{
  "d_shared_expert": 0,
  "init_std_router": 0.00827,
  "n_head": 10,
  "init": "uniform"
}
Below are experts of layer 5 (counted from 0) of a mixture-of-experts language model. Rows are named router (the router's row for the expert), gate (a neuron's input weights, with its number), up (a neuron's input weights, with its number) and show model dimensions 0-79. Each number is 128 + 32 x the weight over its row's rms, rounded and kept within 0 to 255. Numbers have three digits each.
After each expert's rows: a language model's description of what the expert responds to; "mostly gets" lists some tokens that are sent to it at least half of the time. This comes from a sample of Wikipedia text that the model never trained on.

# expert 19
router:160104117072108157153126148134177185131112100140219124107141156097130070103160090090165187129064144077178068099058124097183092055118160128126154123184160089103214150178115069129174164127097141101042171131089150121132168126118073150133136109
gate0:145144086134198110112112125121111158173190168128026130116129147147120165125116194080143121152066168187104052096139126087094143182140108202110148122114119190141109085122166141105096084149112172170142157081163155084073120114147136182117086111
up0:100133144171179237147206154147110130150108116096098079127098164111099155158137160138117117136171104135104169063073110151137151113196090209080087118124068161143166165090142170121171176102109139153164172132171152186128142124140133144150142153
gate1:145176139158164122131101078115130121128145199119135173165177126138108185124132134140150072088096101130154103108090205177154062163118145193129179119125204057144113144100139124150158107159106130110124113054099075141157157157132148070095163149
up1:137114133034142080188146099096117113227149164157131127128100100125146111142138179125119133117129178094085202069085108115163173120143180095160152139128199099120157111123124140084054112138186129109145138103171098133178163092163174113120123156
gate2:091119050159127159160145170186120143086107104125087066126157158107141107142234129110121161183136092166138135142131090106167134108125135156127146154062153078128118155142057129135118164098125104115150132094148177153095168145101111135177118156
up2:177162127139107078141122128125137108128141096096133166180144164124191155136125130160153072158127118090079165183125100083151122175145070124108112141157172132122127078110149087144147113132120119157150134139148116144118082105128136082083153166
It responds to: Content nouns after articles. Common nouns and participles after the, a, was or his, plus infobox field labels, e.g. career, death, Location, Title.
mostly gets: " career", " out", " work", " final", " held", " played"

# expert 22
router:077164176099160099168081171125147129147144154104184102142160096147137154101172073091130202149109073109064107153160118114153143165122105088105124135094158057105130133104076124117137120093144148116146125121097113167075130129126125122142073135
gate0:144153110143105109078116131129124125112150163155084112149152121126111097106185107120133051164088125128141122109108154060159078147158125153133117119094090148063155112125096198061123115144128207156220136165172115093080103138071157155115138163
up0:098150140159133142151153157142135119143128181090101142137126168105077069140107091133029136169176156129100130113103138134152137099152100200093076143097113199115134146123045136148179146113146164178112130072194137151105133145148105127113112104
gate1:124156168181145138143100062136102128142147111179099175132126167101109159132155121120074084107075144156150185149123133202209064157120093097112197129136096113158106157076083080131144110149122112137129098082122110164145147171106172146108078155
up1:121126157110158144121115159137147109190072116171126116127071127099133106144150103112106137162160120095104143092089159085129130093113132138111107128142194123134162135111174153105101136116162180099121104119126069197169095146129197155143159093
gate2:112110105097112098172130140103127169105157079139104075104198105130127106047126102144062157142094138116134092164131143102154175115114176168120158156100174080119163092122107136120131134094108086053150113137127112116070132048141176135208122157
up2:124129110156126139105087116134113176136059075123125142118095158129117137073147159177123124178143137099152134089102136185134097155099054085151198125151142133044145146138118122086177148095119144118209111123130112165148155155118099111148201151
It responds to: Place and institution names. Words in proper names of places and institutions, such as States, County, University, District, and endings of place names.
mostly gets: " States", " County", " United", " University", " York", " American"

# expert 3
router:144115128180074122134145148094098168140140128089094172108163163158155170133101137156059126169144124138146152133156149161134144138159124133158124154065087114174092100101078173101092170146149122095185074138151134122102132152134138138175137120
gate0:111194114125155092110183128069178114134184145186075138183164133133093114132101130126112072143097142123132156167104098056103082128149139097093082133116142154086151107172103169052155089150153224148155089167170107104143126162094147129117080117
up0:097167117167113191136152142094176122160126105080117090153147154130099142176109142129101136125185121102126160161166127117144144140123103245124081105129093191087093100119102171182167169124096113148142193130220133113136148116171149100051140066
gate1:135129211186123131111120124130109147110110145139148073162118123141103162085136139125149090105097100170145180091163173145229127128093146114161160095124112099179116148139076078187180129107124125095132134055106068146202157153112154196116100090
up1:155128185099213084132109127105162135149122122114115124137119045081151046143159088153125180134122151050114220128110138111166132121099163110041080145111114093087163140132117136094130161105132147113157138124179067139137107142108159102153151141
gate2:098145096090080157133159174104158138083154100175106090155110101163094136091185095118139144173194099145121136148135176061139163102131093108174160204089111163087070158126077174173106186115091096154143135131167090158100181129148161151153120174
up2:118128115168120165069127218085128080104062069098096088149124137107143140118116096163137112168160068181125082157119154069147134128087103087132112114134102105106143106154153073139132105121116126137150117057114154152090107155113054066141168174
It responds to: Surname-start word pieces. Short capitalised or early syllables inside foreign and unusual proper names, e.g. Sch, Mc, Ka, Ro in Kunz, Hartlepool.
mostly gets: " Sch", " Mc", " Ka", " Ro", " Wa", " Z"

# expert 5
router:105150152133143148068120211097148147105142117090164098085135130108071126108121113175174189108131122103097080140135078117114099166114133124131095133119145039121107170102164157108107124031103112070114116132108065120097113123164124148176118157
gate0:144195076156188096136197089102115172153107181143078140089127131113106128111154168118121095116097164099117126126111119070115101097100090150064124151114121138124146099132078170048134103117116227137210175126165146148159137153130171139067087125
up0:093143125171087148154151145108123105158156166094115124142094102100082103164109165152109155126171073109099105132148125149119087114116103162132077116130149180112132124130119175154169180080131151177173147141189133125127115148151140172126144112
gate1:124172134178216172159170049099119156101176128161137159184131108125087158096130091134120099048097112187149124121145189129217079139107112115154171048128139093151115085112116106160172112120148137157169078147109059128142141158142121145106153146
up1:139161161094157107161139153146118073200126163163163118110123119199114071133113118149115138136159125066134155089129127044086144109139110100135117132114157093144174081141161126133102153110190172139151106125105111165130135137124210124168123138
gate2:110122018086126101154169151122106096076113078085117141100174092151141123128152120148185160099142143205118158149139149109128175085128076153074138156072141098119061115152090147125134139146063102147104168149106076133103135100109160165179134149
up2:132112123087185134166175096157183146045079146148129158158089145115091127096148148157139080091108117137102102200114104147125162111137102072065127111201173132091170127166201088153130139150052134104174148135101112176132107124107119102110129136
It responds to: Personal names in tables. Common first names and the inner or ending pieces of person and team names, often in sports or award tables, e.g. John, Mario, Einarson.
mostly gets: " John", " George", " Robert", " William", " David", " Charles"

# expert 7
router:101119142208140166158090086167115159084092149118154147130103170121126170135122141092146090120206121150141144118091121116130062170130158103059115110111136184175128093165136133174101149149112105129173102091105150130208105122136146138128157130
gate0:143141106127185135138094058118138142167132141107110156157085158155143173095178167059152120157093161129154117082099091052137102113143144143095100176109101188109123085132133149087121132145185166145108139152167145091113144107126137134141134090
up0:110126149153124209125174135112109129161109147105119107127180144115106092149161133130039140134188138059094097176094107192165127163217125155090115116133117157139126125126102146181152157137111120125124176137165113112107107121099106143099171111
gate1:110119170152169172091131073101103177101146191099140144133138120153102149061193102141077121131110138191127108126162166161203103169155127163170171067149123092167106137154142113162206133127087146082113116111116122104159165158094083161141148151
up1:156151167100107092127181153134143082166087109139058125107142138132108131135167072105150137080111103080120136072147107081187195138132137161117147140172113133042187139160159077092145144101193139121146145133119083190116116124099152134179157141
gate2:177135069082109108141125122170115145054174132094111082131133134102136100139157070119153158162144148155147169112090145153127130126123109169141140182087135116146091103165104178133143142138051109076122166172157112154086120119103205155135134145
up2:117097100099122161087115155143132126129077168091127146135126167142132148108118129114181123188152109105152133164086138087144123130079081101165138094107159119116098188148156086119187105175069206160154142101184139125060098093118157131076099159
It responds to: Mid-word Latinate syllables. Inner syllables of long Latin-derived words, often after prefixes such as con or re, e.g. cor, tri, dic in observatory, casualties.
mostly gets: "cor", "ci", "tri", "dic", "leg", "tern"

# expert 15
router:123152153095164107089120153176156149170128134157172119159117079170140168157115096138135089155155147120117103071124160073158113155117106202095121077131099113145079142140188150145125114181147088114188119147102118124145087143137171138165139183
gate0:138149144182161130132116067111094125159111155113149156118113127153084094113124136094139109116145161127130098117054125090094065169119125125108124176145098112098165082142078182128109127117118167150204142133192083172092133118086138124165101152
up0:124127093159142149112114113096108113192089101111138128123125082091040092161078118134138177096149160108137140105096181158151084142122102174126115141134100131120126103069108135124148154118112137149167180102238106115123099127139146120169116144
gate1:088107192159157159179179098114078154099147173148139076115125136187159179111112123129087122095107162169177128176113182176145106138167094160139102065166128038092130147151148106113098118154169125129116108104121131100103130124171142129102107135
up1:154158145139205112126101149131101126143123124107122079116048076110044075138144124071101127146151163071184107000144144071149157139080141115136131104099152180077171125144090154097163151153151165125139153094119085139133118115111178114187185102
gate2:111160068134153096138121147165072158110201130133110074083121125170095136108139103118141174120173117090113122157061163087148160084117155171134163174102147093094088120168111132131132121124083107117155152146150086139059142140169145156165129089
up2:223144079094095162126158140111153120089075134106087132206136161134162151112145141149159069197140123118120131127138115170082102166151100085118131087167204102139155178111131089188148143121127147149165104150145133136079082092108149114126166143
It responds to: Foreign name fragments. Byte pieces of accented letters and middle syllables of non-English surnames and places, e.g. ş, ý, Eskenazi, Balochistan.
mostly gets: "ş", "zu", " Emil", "ý", "ensis", "(\\"

# expert 11
router:147099124176120080164119150122179085141201094072134117173119111113084099142127078131191168135122146113133143078154115139126143154148109117153155134081073116098139168151149117162138121076143076111114126149115100114104144108123135175157097200
gate0:122134094162172129133127105084083125164137124151061126114079169147129084135154105102037110193074162086106145169087147065128109137134101128115112172132067178126150112146113158081079095127127221193165120136133091124132174166079123147120103114
up0:083167090188143150131165150119122096171138143097131183132181159076082105134153110154063149169173146087107191135103111108201117126185094188096154106177137197160128097089130134129127124110122159175157151101193134152145160118222139160128120124
gate1:077079166106142147129105118121137186101118122122153150148127106133111133091098124099107122119082146189117120091162142158156131160114123137168170109176156080157090143100121091113116122115083103094140085111128071071136136173134114140060178104
up1:156133156137200088136119118138111097199086144162138121099115156113099095165151127118141130111146105135185154058071140111175164110145165114144155163086169102121115120133099137102070121166165129118148130182128110218159171145125142148170102118
gate2:147132081096156146167191136103084193098164135143145105109171103158119157137210116102134114144166091182143131185147172126116162163132128143123178163138130130086092079154096136141135131083075081139106140160163093121063154077163162166192134172
up2:130088120082172106159101131143103088116072123113098098112097178085117176098131114113152096159096196149096146181097073102176161115116076064151142105130157080080139122123116082166154180128191143138142163042116096160102085097129092118078176162
It responds to: Determiners and title words. The, his, their, its, possessive 's and words inside titles of works, e.g. "Night's Dream", New, Old.
mostly gets: " New", " their", " his", " its", " His", " The"

# expert 13
router:133117152185153142153132038137075074141065139141107133128183171047180166118180180073137108086111124155136103126062126179110076096092173121121205115172146148149137139122182123125141175130052086160090181088068165180165111090100100171099149137
gate0:139130097145184110146150076132109119179168113106066125111184141128114165192119157066088128183088178141113130143077131100164165123144113130118111204111127159133140110136117184079088140114154242137122059136173108079145169127126160137108116136
up0:110136127147149121102166120153176124122097111125113119166152142101082129109138107154059086131139116125085115107067143179141121127147103152099062065168132152097088061103118116150171112142147166157190155144148144106125117091128111171105158077
gate1:132091157097167161086122091130118122098136172126156105114151177108098219124152102132118180103106157201118172113153179153191090137152132083163162081154133065187115098146086128122173105184106166124088109051149095143168130132143116148084162145
up1:187122156094169076159127138107175124123139128139064092111098117067094120144137143093097100160149120074156137100112127096118128112124151151110124104131209103062188118148155128112125159114144146125160144142117105173094132145134133132188091080
gate2:147117111077145108145131147117119127101092140093129127175088159167104093144192162101117155141099079167150091172142129124117124091058090166125143155120124087101086152135075131097090116120101122108171142138098119110123106157058158191162106155
up2:109184113064101145149056134135121123102098095062122095119104103138129172126118117112134101184129127150066173137105116133153059131148078128107092129135166115128070117166152143139189126128116141200152136127174109192126094122150140073142171181
It responds to: Verb stems mid-word. Verb roots and early pieces of verbs before suffixes like ed or ing, e.g. comp, win, defend, the "or" in sworn.
mostly gets: " comp", " win", " support", " vi", " cap", " defend"

# expert 4
router:175095138116120050100115105132126154128148102158071124128106159091141077105092117110179169122083119113163120127063146134133120134186171154122140106127183169093134064161141192089205157157177146099084157131176132137180127158125133139149165112
gate0:132113091167186151157091127070102062183196110127082124125201176093116126109120116096108115132069132095141130139103123048133134126153061122073166166139094130134138078119148115045077148143150188125167098182130125122128111101120161152129101104
up0:082120126161139153096152108090126121120166124069133129136086173083107097124089139166016096135146142123097149109101147149174126137136099149080078100147132223098159162077123146128166194077167105152105211128117135118105112122172130154107127156
gate1:127138183154192134105166169098106103115131147148115109095077117162117126097109100158145137111124132129160137150113178156147106114106124112145137132072102117116104165072082125121163120161096210147136155104137087104154135182104184171098116167
up1:145113130055177108143142151155088141169065154144099110076060100099073119125127099083124069115116142095123142076057114108173165098108159101117109130109152133065126130125109120101126137161153197176163075067102094187127119154155187111155139115
gate2:152130093156159152131145135172075197053196142120122140125168140112146099117184134113129160140175131158172126189082119121163162088137101165124161188119181097097101122185096102142144125069121136125152170115153144131048163136113112149167127164
up2:142161123116144103110102135084112158087057084062147112102164116181117080124136103169207131124141165106173156104083152149132105111144076109117150156125156118103157140090156118115126114134135131118179112087230122188082178145099120085090158152
It responds to: Articles and table pipes. Articles and possessive determiners, mainly the, a, his, its, plus table-cell pipes and list-item dashes at line starts.
mostly gets: " the", "|", "The", " its", " a", " their"